{"experts_per_token": 1, "activation": "gelu", "router_score": "softmax", "normalize_top_k": false, "routed_scale": 1.0, "balance_loss": 0.0159, "balance_bias": false, "init_std_router": 0.00739, "tie_embeddings": true, "optimizer": "soap_variant"}
Below are experts of layer 7 (counted from 0) of a mixture-of-experts language model. Rows are named router (the router's row for the expert), up (a neuron's input weights, with its number) and show model dimensions 0-127. Each number is 500 + 40 x the weight over its row's rms, rounded and kept within 0 to 999. Numbers have three digits each.
Before each expert's rows: a language model's description of what the expert responds to. This comes from a sample of Wikipedia text that the model never trained on.

# expert 26
Noun or verb stems before a suffix such as -s, -ing or -ed, for example ter-ms, hand-s, form-ing, son-s, season, show.
router:539451497469472474501529599490496474562496563490439497468488548438531471545539493449421525450527483610473487549484472487490438541454587480500488536491529494571550517479519444502470486469540480511518500440470432494501539518501461472555524558465521484427471466484530444471547497425502463498522515489563513514527480469431512460547555406512479450507507507517453543458484488420414554505526
up0:492458507526520468483522482542435507395479549510498537542464524545469521456438505467436415528511455434515502466568509496524570594437495465496502498532519491520559535435500456466511454449528582481571470537472547505399508466426547471476497511453464556491455504482506562476452470518497446566480578466444483556518506490536522471469434489546536490504500552451484473516520477449457503513487
up1:476473519520477467583498404541544501533527492489479514511515506515491476510537447481535618523591538512488537539544475465442507470477510488496550495476495499508529529564469569485519450453517512511521514420520438517533461575465440446482465509515480510401491495483494453431503454475443505544549491533476513546516572588556545472548505498528563456535421545540509529521456491573467535525552
up2:450521553567495440515558542494470363525503515450474487511463537457463515410550487453385521520525460531499538455547445473537551563486492475584524540505477561551526551494525562533584528484428509465468562516449535535476540509464465459529532492459489475494549489469517503548504486532480529487517511555532444481516464510467550533480492553521441469530527449487544579484524515530502475517507
up3:467430499562558484580541530531470443567588466498524536413487528520490543455408448535465475440484490499491480535493495574503566408494499504493507470434525545430546492521462509487578499556502550551455523434502434522527595444553494468546485503504529500519447492546524471432484528563500453507493499535477496528478522526512470475544511487451472432438532505470485521451504462521478516479474
up4:455534421564454485493538501518461481505513438585573506529525565511510515501476499554495482535487517561423533499562523511467527503477425512433466485508521470607461455511489518523572527504534521445472520463422469537531505450466478482466450522504570525519495497547532486529446540474492485546542429439502518507484579510482452507437419421513512447508525565502443513497603519514499506472472
up5:494449512560531555514613475506539447462546548503432533535505543436528458489469493562419451538510558561400447629474523487443496561447509487497540480541482519507484458539518534473478484457530466515425532573514500496521492463520529489497456503537494546452512522455500577525486464468538483416485529520523530508515515454519502536508521517516518534537547524515529520584454525541546454502456
up6:505501509535524583566537447437492549529510494577537447474515498426484568514521463516480489472498517575503555502469500570541505481439504492465541545515486479459602491508449511554485503485599512463492543508484538560531550507485511416446539517508458456499428477500524487442512563524495602508470454581517471460493486512520503525552518536544498499506480463494569568510540514476459442572443
up7:484505525518525540441552438564490533476453501446495482505461479441523465555477531572487490515526527487493457476497509397499535492516492491401479471533554447516534522522447506510465539500496481491447476516528485532539454536538573493559449558543572525490461480530582507518522535577436531476508562449441570554555502524505564546576492509466515498495463553552484404514471485478426540468479
up8:496492479506472541532500478574541434472463573480455427505434510483492517439482460474433439531484506480515496516493514476434567526561494541491475428491490519507465484469576438509490471517587510501523430472558516494493537531423458519471518497556523554542521486515549500514572521526489456530489511502436432488544488507442485604457524457573506508571455511533526596514555539497420520481477
up9:480487506490536523564617487593518484522496488482567507478490504525487574525510472503471487514503529452408511547519542468445468495469576499483485506536415493543532518506568494510522430391445514518444460467431544507562489475567503514483490485473557482459500492461501487459483532494485489485493448457563549468537541580435445424485454554470507474480495488511548605534521536475487503535489
up10:470485514493487553387549515548526493472494472480453500475547444544549536538550521503453524512444440484481549523536546484489508554469485511584415503521494509472464530510451529504498389463502496512535525460428461442552507523469502479481575478523512469532490449502513476513516471536505490520435463552444440556439508582518503548470439518586485483501481565500536541543448540556427516529433
up11:542538469503469478465470515537500491523564551539587553529480451496513449481458493452502459517545549505555520535515541519538459504471496508529494470503478507538580525489482490499476464552541457482478526424509549444527455524479530398443507508516571538463487468579536618425442526495454489448434537521430492545498500464512522472477564581580461537519539518491509496510526498404501547489464
up12:450485475509487470547493481544507490479519493481500521505491458505526495601475545429553516473507448541547533506485484404515500475559541505450464498530474541533505496448489483518484524489577447439450476435464540497557524465482538441546454470522476506555506602481463618555495513436465483571510463546507585540461481493471493502472494456484494455539547421469443525492513408447504560526519
up13:466469439499549474519485457496519512554534455540547488466435604504505520516524472526481463533531452557454544459565533549406448516437548507464459543579468516505526508513503499519416440521525496478458500480499475492491508451487578473468442534451570531460490456499520485514516521422476434508537466546471516563511501507438493550462522498532640472555493482526480480408460498495498502511504
up14:444530466580463509535550487471457440517501521533479498450474549574392554512537456467524494495525500462494525573521516558472479520400493554437457498461491512496473488478502567557554524567512484494530487469519474523528577538451556452527495498485552487496454509499532456454522451495568522503480400518408503466452487521489523514490510507550468558534581560499540491476545514501426552542471
up15:546541433481493574508391476428509495495527520483490456456487469507471549547574484447523479485488467459529495546525575520440512525543463499482538514501547519563488502511457542611545465480505463468462411415517471461580482443568492460485528499502475468507489504503551532522506501516512507497443511529465537514514517406525493552477539496496574514464501523537610565510512446531466491485433

# expert 30
Line-starting dashes in infobox field lists, table pipes, heading equals signs, coordinate marks ′ ″, and month names before years.
router:446553515510455485488477494532553477485524536555540505431488439554516505537473582463570486502544521497552516512540504475458556463505473537571490553516446504504474424525467521593491564529516493524493463485466550495436580531489468472494481494541397466503538528501565536452563512454523520415496424518602515475496487476479504448504477509465423527518500438526536525462483538521529501448419
up0:483549482541460432470534539520474492443556483494478462544465467477485505568427466483507425486471468532517522535516459563518489552525488562458495491498493517587502445509494466485465452461493484585537541454606501481405480446501555400541531471464513523440426452519474518516516491519510477540491419470451473504528531464486508495544474492509542410450498456452441432516526507418507503507489
up1:506488517558556488464487484577474462528506431513530512499537521496452416477502534496491604546502474515430476528534428527450473457438521468563528533472543602599531521556435543551466590455480472485490528504517483440517460486428505458486481422502430562460485515471474492579492464493439559479519540509520538458484495561489511494522467449484488468531514436504512516520499474478437474507481
up2:544459523500516496532486498493539475485535542512557446469448502503448531423480550514526505464525513550481490456558453428550587500497469477461437443523493510573525515558554489610571487450526536492443505581443617524541451480531495484581485455520506528493495501483581508555573475490462527481520557569504531552482452472496502485475446500519535520532488492481507471521459531484531513485418
up3:517412486556520464545542544504482453558544488439575476422526479511462487446478476463474524492502479491494541528500512553496551508519531480514495453481520535524548551538458495529499552454508512518517521565521490516366516495567564548496526468471493513520477520532528543432430513535480484444466531593468518582497425533512484469486543467457527394512484459447436502498495536556546499488424
up4:477454554541548476519609537482499479479489508507506482516536486537539530436548503528612507537457560541517506494525515527536534517571506480515491448513456435481488431531506557470557528500501547514549484482454482464533486528512519534417449563496542505499404504514478466502498442457492500582502591526509455528549504433507507551495571487410521455536470507526460424494543556506477530468426
up5:499464471590451491527479584477515481486482549498476543448528536473541526483492480535461562527563471545425498509502525521468472514488486469499520485555552524570416453513423519580498517442547476465497487517536532476449516428505551507474482540525571517486488509450493521593500485543462487578472463507528513459499538499476530532496540457592574532503480533595563481500446540502504543544412
up6:521410552553510507558563486464434552557519471446574453482533509465462473469510423516532433552487559504463495510482480504575485489520548536505528532468481467488564538416517524552476528467570443493513525501541564472472534489439465553439532510494515487489493486459508482493544509580515561420449494555557548528493481476487539490567468557482532395476507476489497503538536479510540425471497
up7:506520489462535502515536422553513512513462426545534415487448488438577538497541527443418501475580522488488588454473426514550547521573395552448476467523494524514537503494485504464445520499494444459509433516534502532541451561545540483496511540588523457539473481538522518477466543544462532484453543518501502476470470575519530527483469508542475499536506504432512475474559476540482453442474
up8:451527471547544456540419506484449492523501549568516551533476516483524498433491553407462536475474490462524528496468438398408468491515515536521493501561501567522519480485553486520457494495544553420542536509474531486466566519468503618555477509499509542553515427506440519483454522515483491523432507485497484419513540433515543479453503504541463469539503488506547514512494569473523478507596
up9:463479465500495463538548534607505466485450541450492480512500473457489482512479533493514538559558519486440449477610453532504437529549513540519482536481530526476474523520531462486463467504420459484479547517566611483486517480490507494551532594459440453473508495484465492484480456566534523584432506512579482469470442563508506444443485489483460407504504540468504573465481510523443523490505
up10:464502466463468600531499536548479468454508465543435509482508425501556579526565515551517496514466430566524476546508479378483530547426505576561480528477515540504533485568474469474542437487532499445542505488505494554454475479453540475489573464500473494505469434560493488484495516429526541486507487510526509516544532540517533509515497484495487544516447562474489545475433531449435490557591
up11:538468530519558553524505466480545426515472530566481474525497457494478480528499490440481481520581486526426523525577502515513498463518569485546538517529530537490554536546577500548531561500473462523475512483544543468556562534522532501543520576408463534517426487520477540483482453449466533487514467467472423577402469473469470561559487490527570505514492512488530480445581519471583523501524
up12:424435563522527518552502503476471470463562540548476546512542493526517552534477523481503462511546488465509516516491467501533449520529433467530507414532464555504539497538459443466479451538518490499475532463531510435554505464496453484535495481496512413473453600439437551492555577443446487482478564535469493541483448499481554496518457540525546520478504402486451493477416434562531565515526
up13:497449487540464492475471456552512491497542531538480573457507500524529510489487511534449539501496494503489514494505515531431498485424544541498520506532453502494515501458511507555411473513498477452468508469460419453511481483536536480412501503461446448496562479511487575524470429440511525475476411548536408521531496466550473487573581510467563472441515488577512434452444560416471429564490
up14:486465449532460512474506549545523488504490653510436534494441472480483490530460521505627471504506485452510469542467479546494528481483465487481490473439514572583493433483488526548511528489499482465542543520526526511500575498461524541581540510410476461485552472541544518500508550533507525507467395543484515517488518491507569485455519509530562513454519506434484456483487481425498546473414
up15:503559405486483482548487455493498548505476513520534538476499434537439543526528522416508481553501475478570511531466574501428489535490467546368441558446504545522567474548454504544475497463490474551482476482541508472512472451512507483483494450470456519497549413512474506559531501484452493452524502554504449561504529480500522437441494442453503488492483508472558580525598485547510528550466

# expert 23
Periods, closing quotes and brackets, commas, and apostrophes right after a name or word, especially at sentence or paragraph ends.
router:497522490473475450449584464542497481474494512453432434420522469481534555488485497459460547513515485459492451514504530479556524520442480473527505531463474556469479526451524415421483536524508478518491542414516406544451445503529468566565574495527504576505468497467552543495503532544466542437533518452541509507479507436518496591454503522563605467505471506486469510463528443523510498453533
up0:475495416488576546412509504484461538498530480491462501525526496481511553494436562493563484504506459505498465480559490472484522513511473520524452554522470592565510515424524489443514533459522518415522511461577488529398512489441555499529473498543574504434453558534437550488497429472553521484442480525469566508554499472525486505486501498517487528515491455445411439509556494509509461478416
up1:463497411528512567486499560557470517535506451544474480556482510546492436510459489559478542518562489496487519571509488503510418459490442434586524507537560529507476556473466447520510517520567493458476507482489480457520457549509496471444456502493528534498491451462505468418529487581476493486587505513494496525553514489581565453535442545453579541471506526487597486530567487467514564500546
up2:486521542508509540538552520497465470539486537453474487495510509470494530501447466550489529459488544496475507469603531399476557472533540479479539416549530448486471544518488531501521512510463483497564488542507580505547519513486534516511425504523467524497530493538506547477600517508387525431495521519485559513587507492554472604482457539531510587569498522493560496438478459532458456555532
up3:480428530556512488536456541484475471522521472460489519476526560525473588446469459501449559479474499565502416462520516559530504484492528522507531474534528536519481500431566546579481500488498492533518572539539481492454534473480511449445551462441548549572513561482551475467398431525478496542486507516516526535479432428552530532517507482461511389507585514485488431507553482541509526511489
up4:457473510537480455521553537489511478542507496568498454489452542506457547479543446504600532493503548507466521532546465507495507484481403543445451490497471470506478518562494414476485512479485555514486508455446467540455483541476596489499440509432527537482447526465471525496399476517523517522477496596544453453522540454514562510499507517453462538516634510560456439473552500510496501444504
up5:496562451538488571478607518445556418477547542447510544509499530526501508504495485532447473595486508527532515516486516524509472410484503518495461565497503561496446494470460483526466455391539398486504482472513513507417543440519421538474466481498526506528553557471541516534508531472531528501479526446455540546503547455487447460503505540508485531493526527572544434521450541494507526528422
up6:544406505522491514482591413523554560522434465510457562577543491473500512493539489531544469482468449551514443496448506577524472514436483483545445524487506502476558502479504548536581518525513433494490486465508492543455497543472460473469514463494489502442525477449456495485477472476522511386450496492497583531439546459519498502532490479536558469474478477520535447572545508474454521612517
up7:513474521461479517526535489549502525480526415532454454495453510495496560553507459441540444489538491486493570497546526501500510495437435464455513500545443538517502490537550502530514470523446542516479435522494504487563443434551599585479492515478537465445493468483606531471545570519467490491468629435495480433482513526535518575507453530470559507542421456469481481519483484510511538523509
up8:421535441492441445462453473532547461484472536498473464562459512510443506466570505516463495518552468509516519413559492420495484480564470461572525508592496504484514513509543500490529496498544467455595496510460496485512519447437531507485524550547495489494541481501546544537477492532470552529487493432409499506486547474493509468561458492626484443504498474512531533450453503511442420429531
up9:484472426505514473517546513517558452509508517446542511540456524462518468580454488448577567569562499460403514459475501492506491483452498472529536504511493504486517505586516494479479498504481505495498452476494521540521542548522570546459511503467508485456480478385428490449452442481480534542473516452551501464471443557542532499475482517508552471582394546489465552510452461488451574428484
up10:524451466568407508517489432512498542526533558560516536447512466496525426518533503523513538537508458532470503563438525443547512528463522576553427440545448493483499520523490496508470500516441444557542539548468463504509517506533483440451507495471491495461433516472498483484498510538508594541553517499434481507494474571488616552473475494538492471512462393506500494546480532409470497561518
up11:543500456554449505504527509505493501490504482517514491593510447455476479465428551529467504481550546551475523530516547461492439473504625525473494515550446564518533597544499514456575489502498426480498521446439580506517496514580513493494457527515467513486440518534390513437510510464411470509511490497556534485518601472531457512481490509527503505487475545522502459474573481443529526561492
up12:497478481481452538569463539482493506510487539498507513533439449385530484525461491502449486509425510436544557455506521502522520531607416508488479498518415560496557460496495452513536434545483493473480546522495492471519553489460527493559541459472463528531456479524574525507505540466479497536515479565486534544449493454564526530551494500513520570565564542571469431494509439562453550480550
up13:444535479538542500557535462519444500512530487433467454460496456503512556477503505477441517491489490575559495506585557546529533479485579456514459492471562442466466485491447521523440447484521428516520469537534415463497525464510465443467452554508574464492552510501493548450480568511577409587495515543503458515537516463551492515491516505519514446451490540515497454470452510400487545518548
up14:384562473522447468495508478555476495457492497530424525529459523541453526528499498500484506578487471510380478442530460554502472495483516515455503497419475548478525501513474530503437472574514542463471502500570538554513491481496531451505538529504471422518451457541509520462543526464453487545470449517482453393518527467504504526530515432468496457461516454461448475534467503525376535539470
up15:519559462448554498454446457455510557478480480545490530516428453521460506466564413457497468516516459421526519569447568519500477514521465529422439574542535496501457539529503536482442477515511487433499502486509493477499453532517495468482495475494444505506537467454391532503473476447470471526493459511521516579518545488514457534520480474498558509433408520506493532497553397493449480468406

# expert 18
Dashes, by, of, with, against and commas linking names to roles, as in musician credit lists like Elvin Jones - drums.
router:474530496462465478494478538550542506444500565504494491459600585531547565501494522514418476498504447521535425439470539459482464480571455500483513488496524586425464530454540483490522457500536489483527458530476487522604545527477475543464564459514523487512468549477521407463510505522459509539498502554470500454559572448466494554477531427533522491583491497554516462439521549530465522473538
up0:478443437559581475467561551394563491442436594509483452512469513476449529501431504463506449514495490596501503425550508468497517543461487500515521487547525498553564498453487508490552458470490533551527559596449513503442513480438551473503515482513569498471518406498498454514516528511517515553533511529488501549530544492524448496432483538469481441542526480441465454525493514509522501484442
up1:414547494573477485551501457573540556488559508538483585538484533526462516497514490526529510454523527560524544577594526444533431457518513485486525525502506523438468503478526525489536553507511469499482459513493421496568511416447491510457443480547499482482518475457495562445515529540470481498513597507497478507508565624489491450560519469547535502451560489477551540531494533524460471451503
up2:482457522519565500587554537484460530433495548498544489498486487478473552484550421542452522473506495560544549453496523481554494497579472524483579476592448497420549530524482526490539437534489533502498476532512549525516524497486580511523541524530510523438465511489478463503545527486460431528508525512552470516477465400443488544497386454403518465483461476479480475485503528428470474553519
up3:464446474603512595530567535433480562504588528507569505494528520497452479421535531550480412475498524493495437539490511535502486427480519469476549470521529512495518519457514494465551520472492425488499560562597502562544547490479512538515551480503551491491407542525532523433469526501503479518510591511463479523540522534520537512510578481531510395515520546535474466497493507503504470491510
up4:473527443522501422479542513409472504497514521537612510498492578513426511504466513520555522544440496530465510552578465485501496480470402485465408507481500448587509509473518517446508474516486513511418472565491535474515492507434511523518471505470486502462505473492475540551435477415484616502477525430517512502529529523445507486541514444503494496463530391546443481491521493510539501486463
up5:445459445558515501481535513486506405451527573539495471494488587469560521559529490491508449568551566506484538551433538472451484490560466560426465493503484550510429486501446540522458527492427407523513552473494502536498524483495487510518541494433488496558571517458463486556501538458522583483480529431497506449529511528471466503535504495542474516466548530601512466489422522485536472516474
up6:527491396470592457516525496520489553471484522452498409457464470510469494500554462544521470486488473529449541541500507532523506522535516521567584500523524534424584610488453492493529533522438470480505532525478538483452537522520550486472529465538539519495452507456537496535513505467559533392467494496480588545532524504526501456530465514469513555513544399575487492518532530553494533559519
up7:524487447457540476489554476532488516485491572471535472481475467446509556518497495483540569573559494508463490542531525515511529513558516444482503508610452496491502518439525535531459453534531474491502468496545523497531458475470529580480529558508504445618328496474508495522578448486476503518446512456565498487530505511445501571466511494530467513523519540487459435519470495546521561465473
up8:420546480462445534506488471530536458469492542571449471576461470489415481516564445436470561487509450475565489514494514460425455529544460540544534529503499522482494499452578453514514470516559438428512525439474561494527559459497549557543542532457536513484566461491499459521546579517519465514511517456451457477489471488497550462485549542518418469542451464500493533522470515527411510527509
up9:391510472460526447503451524567519412445560485542574449519496473421510491569542536464528509550556418517476502510561474479509512501539539527498426478517476492524454536498491528557551460553493367457447468490492523499474488494485501539448503494506509482511500449521448497521470573545469401513527446506488469543476440511542521525506436490536527495472489565514527505517488496523484570555552
up10:430462509551452503449530499440593518487562517518449521484536411523538445542566478486539532592490413523509531488499559501519478459458526587601514527552498521501514457505518508514542486540464554520523508522472455472495578524493509492493573530515525447455469493513485468461485447456554495487513474554469468508569509574425524470520512526539541507429513514455546485493536471422464461495551
up11:539425511519510463494457479483511505480559515460533507552497465510585445475466546488485505523450541526566554486494464529553475504464430532506550454470485508496545537497483509526456480481493536464495452459481625473583449459518516489510513465589464516528497459546524525498416523537456535586443450508501450503501508502484574489446571550520491488545578586513529602516508535470519508471539
up12:485489452522522458518531451557437467515477439502496490544530439526467503498491547472416488542503520482568545448464445452441444539506425470521398453509439519478506564453495514593455540479507492492474563584485505434536473524418459481531482498441490481520503502513509554469587523421407485491521484518457504452496526539537491439447441469563508476527514479513461468516499455514469536489505
up13:462499494506492477530540518543514533481469530512537503487498537496485551501534505463458495509548435418516462482545477445510463475455516490450495491515433541546499471468495494504547472493437530467417412526489443430503573405488449463499468522493509531435494434499434535465456514496455497493475620558531454514540492446468495458520494485521549416485476562548412557446465543423513456504471
up14:418528437538563536502499463444483493424494518533465540484481538484450501530511494487465429568586525518587444501534527482500454509394526463483460415496520501498513514565523568499601520535532471468539498481536487494513460493466526497518507507422496504497525468475500506438528493574499445472524428492459461485425554388497519545490524459557511488476580473490475476504495514509502502514423
up15:487616425522496516466498453502484544485536563529505492511505470540530513537491542438583456535521532412512511487518539447463531523514481485541486485468443512511547459493480524544535465487441355471430521522556478481526484496479545452500510488464497568501521432476423511520514458456451496538478516528544482477518538444484454515458554492436553590422470494519500519473496513535461492565438

# expert 17
Paragraph breaks, list dashes, opening quotes, table pipes, heading = marks, and LaTeX symbols such as backslash, $ and { in math formulas.
router:512559530510552506414474587496453473523497549509427442507573551488523465485455473468384553457478511507552491554521506495514489493548526484458529442535476476514500526539514516515502533487461539544523404465489510498517535437572442439498495467506541519458534511420531487463452459513498467506487463480474433453473493454416439519563541458437462516432529533506548464539571539514488457518512
up0:499487473522542546524499476440542453497562567429449540467504478523468439501439518569442521490519439530500588479530507544506543459479509535450547486533529472510490503475480509499486464455491523413535535559541498535511505492481509406473583467517529539490560497476518560528479530538434484508484478479516424407504537489565470505440447515466523473446477525498477452461511387490523445585534
up1:459470439543558495468536534555465488583569513548513540504486548500477512472525459558558603547498505521492504597477409517477525441455526471514526552515497518472508490468516557562494505468446500509469533485412453451492517515462512544415452430496495505508514545544483460516523431562407474455556503534528547520516482529520454482528523541542482485561531441500580497486494463514455546475478
up2:466496533541573449486520552464536441484479474569478399508503535491568476435516551475479551481542469520470556412549537447608557525498398517548515522551473466541427589492412589515520498439515490483493505546479521505512504493470492496537509460476521445529486430449473501499523510517568520520505503543479490545505461466520499468515492521525539530503531443529505475521473484454553449560519
up3:428505429520468529551512414465465574531546484523481497456515486585512515430509536510493508488544528497452495561519537537544479430478505525460555487511466501521510531493529559588563471542476480543475547501493605488438460497507511476527534496514536518588518510561540496494536474505447563470574464562604512533500481463507488501545473508480508427589505481485491510498505501562554461578484
up4:516476445485518532517558463584481421529540457480506492535492551557532517495472536503508513515487534545502470500546426491483555470490501487508495363512469523540478410547516493457437547503537536575524466478511487482518487454518513506435491480528564491485428462447541561516477396465480524500473495500459478428508530444565541572460451497532455528551521504522458532459587455506500567477482
up5:445463492558494498450550483498473498481596562499464512442524504540487564560494408519496512476503538518501486490487516544481522549496513487505489529490543537558471484546510576491471460502465449492522475560485559471455496393488442485464441578501532510508504544423523513551554493473568581452523520466468531498429579468486538494475534499576538509525485518551522490455537507487386485460428
up6:590498417495572474520516413524514491441483521496508517556483483486466532486529445542485512567470445541481537509525473551502606479499498449470492564517460471556502511464452512530541476496454471450470493456447508512537523476504439466483480519493530425497476530461482485530537530452482479407485413514521502444473465482475516398540492486471486488479455476553564460499625476522488511550573
up7:521470534479479467544534493533464447501497394471541505470471513451528502482540539422501462506618507508519526543501499425498489467498373575458525540520559566534496556463490524498471489446479498508460481464545545469483507489516517507458513458545465502488490420475566505512466512535483492565472505396493494496428516517482516518527567493466469497430519485545463457521534450447490449479392
up8:471522477407471471495432399506481465505486580503543523526454442520441425548497507485525511475502489444468528457504477455397524485514442475552511570471542503493502571484619416477492497439550474502490499514530495453516517504459499521478469552540524537550529505516485558539544513466505484604456467460458467491512560543498503456476440525564452429526483478495535534500489523538490469527452
up9:490497489509538499565509481497508444475469494482596496507518506532438549592507527462473552482599448495436555479553563467540494565483539529523478479489493547522534507515556487529485507469377526543519487551473553552468509513500542463514465449451491519482429505503561488469441471529490433561450484506520547465524558521549485502402486553496518475476488580538488531509444466456487576455463
up10:368521470558541527502470494581514481493522476467524444503494457515508514524496546495548469604482457438490533495508510466534557473445521479471453570552588498491534548560525430489484466430476528548540569505459499467512551482457495528524554530534479434458529459426497518473546428489502581516511473457489485470520476532456518484484514519442489474561477440531523446539501488489556472523575
up11:500416419522481475529523489479504474442592558504545513506486449496524482427418450531473515535499525546474484511582482500532474431493528486578467550506470530487454517488569478565448508544497549449442476508531569480514482431555458524477507521493540527527476500447509539417443448564471544513447490536486416488431533504502504489478534503480526596522489492477524521466477569451474525565479
up12:466478493501526447597517458488438534456560482492465493503491401525498486533453544485453495488518566478495513472527492467507485464569529432572474428565533455543588537482494476486486472487552532489489505472540567529512557533510502423538502478524482546472494493392481537474520510438545493473462522483561560558565602536519559485501450453526513494468516451486442483544513497498433551518469
up13:473509552487494450571556479502484511566511507497506431495505451500549512496527525490534510467507502547545527549528519487486434512441510503483469549587442545547515501564431502472522456512454492504514447457450438517390586485472495503455467485570540577492522392496520477510512485415540524517503488547479522541521486419459504439507564427523537566492532543515465438498487541450472453513476
up14:453512361485449522502484487509483482475453519452554477472465453420491534490487544454489485602530517552493500513496536468541465576458509447505489472465453518521459499513448563495514493467470549468469477511515513459558498453552544490595530548449480476505420516470556473431499477459570533509482516513463474494455625494440531516537520471526525522444509527527451483539555430495503453508477
up15:480528405494519465525509429434536517491499509451513522489540536534487539536543461505514429497498457429487429502522553502504521443528546508474450457477475539537483441474461567529487471473485471492447464520560506512503540461532480483465518456527493536509514486482436517573447538475437529497441453464526486474532493476496473544555540496393507494438506541565599474516482395455418409507478

# expert 28
Syllables of non-English personal names, often in squad lists or citations: Al(and), An(a), Min(ay)ev, S(og)oba, Var(sh)a, Al(phaproteobacteria).
router:521517442518463471485456486472524560535478438527411527621538453504476485455522445553551491506488456551458452465451455517462435566523528565483479505535510535544475465546573479507495544506491528464492542504515421472507488547560566459527503485549463539510532409437520486495466525520404504527506517536435520547484553554547483450574543475506516549495473488471481501500575567489489503489514
up0:489511460477508536472481450469527423494507594525483532499471477514545472465503502445548470468531507512521514464479503468494514549536466519481477513599487503562580493495411482487533512504498490457494504504545497480476444491552623474547538387526504508517432470488558455496406529516509562499441457548466530540549524512527489432467530503537515461500523455369429494482511494477488489505429
up1:501485507527477611544474522521502502487495491525460491502502523463466516527511526493477488492508493510500509517520525582556457526473461580549455491521450449639565511551458408485514518506520476499402539485504466513466456502489557451447459496504491478460556514542419471500467591550513554493536523521469603498525494494507560477492437505528506474509431505514569455517526482466436466425553
up2:559547503525520515469513493457500499531503458518559491487432543424501481386506493531452431457491469610493456543564527446574603484484472522463488483558410507508504486495483512497487505516490526467524529436485510546487451507462525559509431492495470555415509501530556512482496603543425513524497526505516527509471472463465543531500474501541495593534467465472515510551426515465465467465481
up3:428468574588508506528470512469529437527536473515508511463526480519486533512474441503477501461480524474503534497396444545527483465481506456474477439513527521480513500500506574611562543568492530506494563566477567520500500496513530521523498438444500507582483513468526449452433380466550487463534461574505555568482520432540489472467494508538488487490508427501442516530483469493522555549508
up4:478509510586543430505466513603490546444553497529464482549496507527469513512524421582511539492479495546446491452513474497465533507499498520502555477487519443600462457518495463503531562509457498476564501522460463492476554526511543507495500529478468492503463451551563542506453464453566511485474473430508481512473439404498517588502538485432462459510505527445417502495551486457458496408560
up5:497502465550515466571497538470531454447589537531435495504426551519474496516527493594513480509519515499520524544482528475487524512447497477513540429556518531564470523540506525465474458499535470502467549565528468533525531495511557457511439511482543418620516560484480525539466462499538566542462496489386547536465576477491465462501437478570542561459544520497482466493515580488500490496476
up6:532493439513521515467550433387507551500555451453485443516484474473512515485524437485489479538544481542534521475526440511601517469510511491446445499533491492489540558457471513504481496456535428477521467439550516537512486517509454465493548493602504504489515520524516499543455546499572500515481558541538583434474466525510522509519483593530491471473522398514530501515538493502515467612594
up7:513527478526501457501500551547540543472507457383474552520465528453491566462481503482563531509551549533505527495483505480519534454513524501497381485550429534494565486533549450483430565462494454475498476499527542493519454520498541508602527514566461459496486484550519501542519432526397551483486570480415552501497590522454547540521500501521451535520573548488477486521511513511490457481489
up8:458494457490484535526482507549486533464499493524485492627461457490437489415582511478518521484548475457526557476540491497406451441596456544450519529453485500493518503571556552503473488596541474527501471548520471440483521475493525517549494487493460483519540560525452487544551513490533502498487552497525484565560495484477491456366557518485423460482472526478543516518520495463464470523544
up9:470600487508534513538541569530489526445497450460531570505455489506554530510547514542527514498474453476503543554550510544488504500551515540462507413560459575616510472463566516501557479479413467501519499519451508513475484542553509482546533472543444487399494516454472482488485533561495513529448504486564506495497510551497566518429476541514503442468421542484476488528469462478459590503519
up10:461471528561500509428533565573577571464488419487546454437497459503553548496547519525493462513439496532575470518483481452522526498429520523573449520465530533495510534451475463449421590494467488531495537516522470466552528560533490547571499520461486470465449550448491496493473518550458509489578497459434471539504511523490554478471489519503487484436491544517532518508490465522381488521555
up11:549441458484516502453505430542483481458539449488465523523488477508520483431507543474591470476522506533447517544541517524539427470479457505469534518466521462524442556550521413554508493546491497494484465503449566427532539540475453487590479601477438504498500490548457590468548513501483438527516484551474445609474497519521527526470521564506480540464502479489502509467515524383523515498482
up12:447462435438495445532475469510525484584612502495487466534492499491500489524461555484563478492420478579485439508463472477501498503547560506478457438532438548506571494464480467517431451501525477506389493477530513482590492524474489474546514455491449524440450541486444593502564500455502484532505505550495521527499489504566441476552538486455500490542505489493485543531538419455530537529460
up13:493515517519532489471533458567500458499575548509480510382515530536443455463470444514524535527542469484474498524511571587514476522547622470525477557553518489449523484411521497507429459442488511465514531567419491510502576504485477501524483497520511504524539427506519530497433505458493487555476480586493446564520484494501513517491518438494488484489533549560473479452565518477503444435432
up14:507524441510531511504533496563481467484502534471491507492458485521512466409496514489542555553499522507492491502480502521542503546426467490539504508520547500468500513546470539547477476485496536349510458403504502516488560491517556488463515509476523439500512555511544455482473524493505510503425424517401384503502525467490540432495575563579448479496515483428521446508547433475458570517467
up15:480548449557446453537460449530530494524509435461489456537606418555589519510497444449562516460537537508542505535504575606497496510535487517475459479477466508517515530533524514482497491431511466486497412501503521484476518458545504427494534451446403553452462536452498476563494450469414510511486522514479509496492502509554485557516516485485455463499496492540530563477560439562480471533534